{"d_model": 256, "experts_per_token": 2, "d_expert": 256, "activation": "gelu", "normalize_top_k": false, "router_z_loss": 0.001, "init_std_router": 0.00883, "lr_router": 0.000751, "norm": "layernorm", "norm_eps": 1e-05, "tie_embeddings": true, "train_tokens": 549100000}
Below are experts of layer 8 (counted from 0) of a mixture-of-experts language model. Rows are named router (the router's row for the expert), up (a neuron's input weights, with its number) and show model dimensions 0-255. Each number is 128 + 24 x the weight over its row's rms, rounded and kept within 0 to 255.
After each expert's rows: a language model's description of what the expert responds to. This comes from a sample of Wikipedia text that the model never trained on.

# expert 20
router [124 120 149 175 151 144 147 172 116 133 110 105  88  96 161 163 139 137  60 111 170 107 114 128 149 100 152 113 127 152 132 106 152 108 128 122 159 122 125 131 205 122  87  96 166 129  93 122 159 118 161 153  67 157 100  73 146 166 125 101  94 122 109 153 158 115 122 116 162 110 147 127 109 130  80  95 144 121 151 122 140 117  95 130 159 158  97 133 167  94  99 103 169 103 140 129 121 127 145 115 141 151 104 120 134 148 140 147 105 100 155 149 116 141 104 156  82 130 112 161 145 121 112 138 131 101 122 112 117 132 154 159 147  68 100  70 140 133 120 114 109 118 125 118 109 167 160 125 126 143 130 116 155 103  76 106 148 107 104 168 136  96 121 138 129 132 145 124 150 147 156 141  71 130 129 123 175 114 160 152 135 131 120 182 159 122 137 128 111 120 144 120 144 134 123 165 142 117 129 142 158 113 118 127 106 100 152 126 121 151  80 116 152 103  92 151 129 116  76 110 134 103 122 129 147  84 120 148 126 134 124 126  84 124 124 157 152 125 118 141 113 112 100 151 137 120  89 157 121 138 147 108 104 126 115 126]
up1 [124 119 113  88 105 141 133 171 119 133 115 110 108 138 120 120 133 144 106 132 140 137 135 110 170  59  99 119 119 109 112 103 164 118  88 108 131 116 152 131 125 108  88 151 136 126 142 142 131 125 126 104 149 113 104 118  99 125 121 136 135 100 150  84 114 120 165 120 130 119 112 154  84 153 122  85 107 117 143 121 130 116 132 132 107 134 157 134 108  93  90 156 121 120 132 126 125 124 127 131 120 148 104 154 123  71 152 158  61 108 169 152 172 130 124 167 101  86  87 158 102  78 148 114 122 124 149  99  95  45 102 162 112 164 121 116 125 178 103 132 157 147  97 126 139 163 160 149 130 115 130 179 181 143  94 133 137 147 152  90 168 130 115 101 169 101 113 147  75 108 147 116 155 128 121 123 102 131 122  94 124 135 116  99  95 188 151 102  92 127 149  79 129 115 132 101 156 163 139 129 146 152 114 156 111 158 162 124 130 152 113 138 114 131 142 165 145 161 117 131 141 157 145 163 118 150 145 143 128 134 114 122 145  88 131 137 130 143 107 181 138 139 116 132 141 110 128 142 153 124 122 107 142 112 121 169]
What it handles: Short letter fragments inside words, often rare names or foreign terms, such as tre'm'endous, el'ig'ibility, Ced'ric', Sö'k'men.

# expert 25
router [106 117 171 110  95 128 108 154 122 115 140 126 117 125 163 167  98 113 130 127 129 126 140 117 128  77 154  96 117 125 125 132 134 122  91 121 149 114 134 123 111 126 126 141 170  91 115 147 105 122 116 161 119 157 139 120 148 129 147  79 100 119 116 154 148 105 104  66 144 121 132 113 147 120 117 112 148 154 150 105 125 151 134 118 138 129 106 177 142 131 135 134 147 133 195 112 115 150 135 108 145 132  98 131 105 149 124 186 124 128 194 168 119 142 115 169 104 140 139 126 131 155  99 112 166 116 140 133 173 112 116 171 159  59 159  68 102 182 147  95 159 150 134  89  98 142 156 167 120 108 134 167 135 115 102 100 144 132 110 108 129  91 164 122  91 114 130 100 145 101 141 123 115 112 141 119 168 106 180 127 107 129 140 116 122 111 140 143  77 191 107 124 114 112 156 136 132 118 122 139 164 112 156 124 112 114 138 144 165 102 125 115 144 130  91 148 112 131 127 124 105 127 116 127 120 159 109 111 113 139 112 107 105 134  95 153 144 150 125 137 113 141  75 114 170 129  83 130 123 195 139 120 104 153 134 182]
up0 [101 135 136 128  77 143 132 108 126 141 155  93 150 112 164 147 158 153 107 139  91 129 104 125 108 158 150 162 150 108 162 116 153  99 129 109 110 122 107 130 174 124 141 150  92 117 107 115 126 116  74 155  98  94 129 146 154 130 119 140 142 143  98  93 134 110 157 116 120  76 100 146 108  83 109 128 122 101 133 143 122 112 125 125 127 113  88 105 124 134 150 124 149 118 110 102 167 147 133 143  98 137 148 130 156 134 123 169 139  97 165 121 154 151 125 127 135 162 150 169 145 125 141 151 113  98  84 132 166 127 126 154 124 151 151 162 168 129 132  94 117 159 139  73 119 141 122 149  83 185 109 115 122 105  92 126 121 117 132 114 161 150 139 123 102 112 146 129 120 144 133 114  93 140 151 115 146  90  87 107 107 123  56 115 111 127 129 155 146 126 162  78 140 126 147 214  90 128 101 115 119 111  96 112  99 133 146 130 142 162 121 111 175 144 140 143 121 154 138 121 163 119 144 154 120 135 110 134 195 126 171 102 132 121 104 148 136 104 157  82 157  95 136 114 159 133 118 165  80 129 116 147 123 116 140 152]
What it handles: Common function words in running prose: and, a, an, was, is, also, were, often after commas or in one of a number of.

# expert 7
router [123 103 147 146 147 105 152 140 120 162 142 133 126 125 129 109 105  84 114 155 159 109  97 109 134 109 133 116 160 154 123 156 114 117 146 139 106 119 117 157  86 148 117 132 158 131 104 101 172 145 160 173 138 165  88 127 146 101 102 133 172  97 113 188 133 110  97 117 124 121 133 105 108 180 132 118 123 130 134 140 140 119 155 159 127 133 147 160 138 102 163 126 102 115 129 138  91 148 145  81 153 145 127 149 117 143 129 150  86 178 153 181 117 131 126 147  69 131 159 135  82 161 109 108 161 111 150 105 143 123 148 129 113 141 162 137 113 124  83 126 203 167 153 118 133 138 112  97 128  86 159 129 177 137 139  89 125 177 155 124 117  91 149 127  95 125 159 105 135 132 149 113 105 162 182 152 102 145 133 146 143 132  99 100 101 123 109 119 136 139 100  94 127 126 111 144 118  95 122 162 139 134 103 100 129 152 149 109  87 128 152  85 170 115 128 107 138 128 125 151 105 105  89 116 105 124 125 124 143  76  72 100 168 118 117 157 145 118 118  97 124 102 130 150 142 125 111 148 109 126 130 102 151 164 124 138]
up0 [138 107 141 106 133  96  65 124 165 116 148  94 113  94 128 135 112 116 130 132 146 122 120 112 117 151 115 161 125 155 164 125 134  95 130 139 138 125 185 132  84 146 135  98 136 124 100 138 116 113 140 126  90 140 123 106 130 143 114 118 150 140 108 140 152 124 134 138 128 133 130 112 159 129 111 154 139 128 131 110 112 169  91 109 141 159 134 193 164 132 143 112 147 145 102 131 135 160 119 114  87 125 101 147 134 155 171  95  91 165 150 116 116 132 130 171 145  67 121 120  97 128 176 123 194 178 163 177  94 117 105 133 122 139 113 115 149 150 107 140 175 138  90 137  99  87 127  93 107 115 165 152 120 125 123 117  98 149 185 145 114  94 171 133  87 121 133 123 166 101 101 107 131 130 163 133 155  99 170 159 140 153 146 139 126  91 129 118 106 121  94 138 138 124 111 109 132  87 147 150 153 139  94 150 135 135 172 120 152 146 112 128 144  91 129 112 165  94 128 134 132 117 102 190 121  85 120 135 133 101 127 105 135  88 132 102 143 111 129 120 128 165  89 153 113 131 138 162  95 159 139  81 110 119 135 108]
What it handles: Pieces of scientific names, genus and species words, family endings like idae and ensis, and the commas, years and dashes in species lists.

# expert 10
router [ 90 143 121 112 154  83 146 174 118 128 106 111 140 131 131 109 155  97  67 122 148 115 125  72  79 119 167 116 114  95 117 136  86 104 105 125 162 169  94 117 142 110 139 140 105 144 124 111 132  87 108 148  87 135 124 118 148 114 128 123 166 109 113 115 150 117 110 105 119 152 145 108 128 147 120 128 119 139 157 106 146 138 104 147 105 128  83 161 111 140 114 147 138 135 162 125 107 136 159 134 125 138  93 174 138 106 125 175 129 142 125 184 155 123 166 148  94 165  98 129  77 155 115 118 155 129 131  57 135 102 122 132 146 117 116 131 123 163 106 125 160 163 145 116 136 167 163 169 107 114 117 156 143  86 103 134 144 101 155 141 150  95 153  91 131  89 120  75 152 136 134 154 118 131 111 110 125 126 131 151 180 124 120 150 112 100 126  90 145 170 117 101 152 118 107 125 151 106 114 135 153 128 115 100 120 117 138 182 142  83 134  90 144 162 124 120  69 179 138 146 104 126 160 129 134 154 133 118 147 114 126 126 105 113 123 157 155 144 121 139 154 167 139 150 117 142 104 146 113 168 121 136 156 132  88 157]
up0 [164 124 154 115 103 110 144 144 110 150 137 132 115 187 114 143 189 125 120 136 128 114 124 127 151 158 105 145 145 125 171 132 111 135 148 138 117  91 146 139 175 119 133 165 130 158 113 119 138 133 136 139 113 133 120 147 143 132 151 134  86 119 162 145 122 148 106 169 154 145 158 132 143 122 145  88 137 115 159 124  83 122 112  88 136 128  99 172 167 116 144 167 100 115 116 110 107 164 126 153 201 144 132 113 163 115 138 138 124 118 162 114 150  84 120 110  89 164 125 159 129 156 114 145 127 157 116 149 131 146 126 144 112  76  84 128  79 138 119 145 134 119  91 139 125 111  89 145 104 123  94 127  81 146 111 119 133 119 109  94 112 144 138 122 116 129 135  95 130 118 117 118 110 125 115 107 137 124 107 136 160 122 137 149  95  99 117 127 142  87 129 105 110 134 134 164 142  99 153 135 119 107 117  91 135 106 130 159 133  92  95  97  93  73 118 124 134 176 129 125 119 121 149 107 168 135 131 136 146 158  55  89  82 172 121 117 124 105 106 103 204 162 109  96  77 152 133 146 147 128 129 142 125  77 147 125]
What it handles: Colons, commas, periods and dashes right after digits in times, scores, decimals, citations and lists, e.g. 6:00 pm, 1.88 mi, 16:349.

# expert 27
router [120 144 132 121 104  67 138 144  89 126  87 152 118 105 142 182 120 139  90 147 145  96 113 117  91 130 145  96 108 143 132 160 109 110  96 118 130 132 113 167 132  92 117 151 117 140 119 155 128 112 133  99 106 153 112 138 132 159 136 109 120 129  90 155 146 105 118 128 133 156 138  98  98 120 135  94 145 167 148 102 134 164 111 157 119 157 130 101 113  69 122 187 163 125 125 122 119 142 136 103 132 143 111 154 102 158 113 178  78 144 145 166 147 139 100 140 116 158  96 164 125 159 102  97 148 100 149 109 132 111 139 166 112 109 161  99 106 197 120 110 171 157 112 131 114 152 167 133 114 105 145 151 163 104 133 125 138 111 110 135 111 106 177  92 147 127 141 117 124  99 143  98 131  93 145 154 175 127 154 136 141 115 142 156 106 129 151 131 132 142 129 107 159  99 177 153 111 140  73 172 122 106 142 134 115 125 130 141 116 100 120 113 117 142 132 150  93 142 103  97  86 128  94 119 117 100 103  88 112 127 119 125 119 156 124 148 167 124 143  86  99 145  83 146 118 137 133 171  95 177 150 103 114 122 121 120]
up0 [146 129 145 152 127  96 131 111 100 119 160 124 124 128 140 170 122 115 118  72 108 163 108  87 132 127 116 159 100 121 113  92  98  87 171 100  89  98  76 114 131 153 108 150 118  89 146 165 100 128 131 110 138  87  87 125 104 101 170 105 160 112 169  37 150 133 141 165 123 136 148 128 149 128 158 112 121 130 174 117 186 129 129 158  99  99 107 136 152 145 132 157 104 120 115 142 132 123  86 153 134 139 110 111 141 127 151 117 119 140  89 160 149 100 148 174  95 133 139 181 122 148 124 124 146 114 146 134  99 122 113 113 168 136 103 122 111 147 175 124 126 126  87 133 129 117 125 144 143 103 140 150 159 133 149 136 136 141 132 180 107 113 159 128 117 115 153 140 158 108 142 136 157 134 120 182 120 134 168 139 133 136 169  92 113 122 148 113 163  93 142  97 107 125 160 145 132 151 138 149 157  94  82 119 115 157 159 129 112 135 164 144 129 149 135 158 110  99 116 112 134 138 149 161 123 117 150 162  89 164 139 119  99 153 143 144 116 115 138 145 117 137 137 139 119  89 118 101  96 127 157 133 155 100  82  98]
What it handles: Function words the, of, in, for, from inside phrases like "Fellow of the Royal Society", common in biographies.

# expert 19
router [112 150 148 159 108 102 126 161 107 158 166 170 129 122 118 165 144  70 121 161 173 126 149  86 121 100  95 113 137 107 116 115  72 124 103 163 107 114 106 127 110 116  98 144 109 138 140 126 167 129 137 195 121 123 123 122 108 138 147 121 139 128  99 128 133  88 103 137  87 134 136 109 115 150 121 102 189 114 156 124 104 147 146 161 133 158 173 110 118  97 122 175 168 136 143 121 101 191 154 111 149 166  76 202  80 157 141 149 171 159 130 114 126 143 104 124 126 129 111 152 104 131 104 115 188 127 144 132 146 133 167 126 167 102 153 140 140 147 139 113 156 137 148  99  99 133 110 121 126 110 133 141 117 100 154 111 142 110 109 142 136 116 130 127 121  73 143 102 140 145 144 129 110 135 117 169 104 109 146 142 123 126 168 150 123 119 152 110 115 119 129  97 114 108 113 129 133 102  98 147 143 107 116 111 128 125 134 154 128 128  83  94 162 120 109 160 100 155 107  98 106 137  93 126 118 127 131 103 115  92  92  72 147 154  93 138 147 168 135  96 136 149 151 159 138 141 145  91 130 135 131 130 148 119 113 157]
up0 [ 95 139 115 202 119 172 128 127 167 128 160 115 132 158 122 141 125 168 133 178 100 101 132 141 104 141 108 116 130 117 106 177 151 131 113 170  77 131 144 124 169 121 126 101  97 157 146  75 142 142 135 160 151 103 111 131 167 145 100 163 111 136  95 138 136 119  86 106 147 110 163 136 136 157 148 139 126 144 175  98 114 138 127 125  87 101 144 134 127 150  98 101 147 121 141 114  98 129 134 104 143 144 124 122 104 103 122 167 149 173 132 137 165 146 107 110  94 141 121 114 120 167 163 157 153 132 145 132 159 142 117 137 137  68 121 140  93 135  98 128 118 144 154 135  92 132 139 141 135 102 146 144 113 126 101 140  80  86 167 136 132 137 145 109 117 146 149 108 122 142 116 121 151 174 109 138 167 163 127 126 162 168 115 148 105 115 114 137 154 108 139  76 129 147 102 120 115 126  70 164 112 128 127 115  96 155 113 130 119 145 115 117 119 138 133 154 124 135 133  38 114 109 138 124  88 105 161 105 111 123 156 160 143 137  95 100  76 156 159 122 122 118 121 112 125 142 154 102 118 109 134 128 190 151 134 130]
What it handles: Opening pieces of longer words, mostly verbs after to, and or not, such as satisf(y), consequ(ences), comp-, rel-, re-.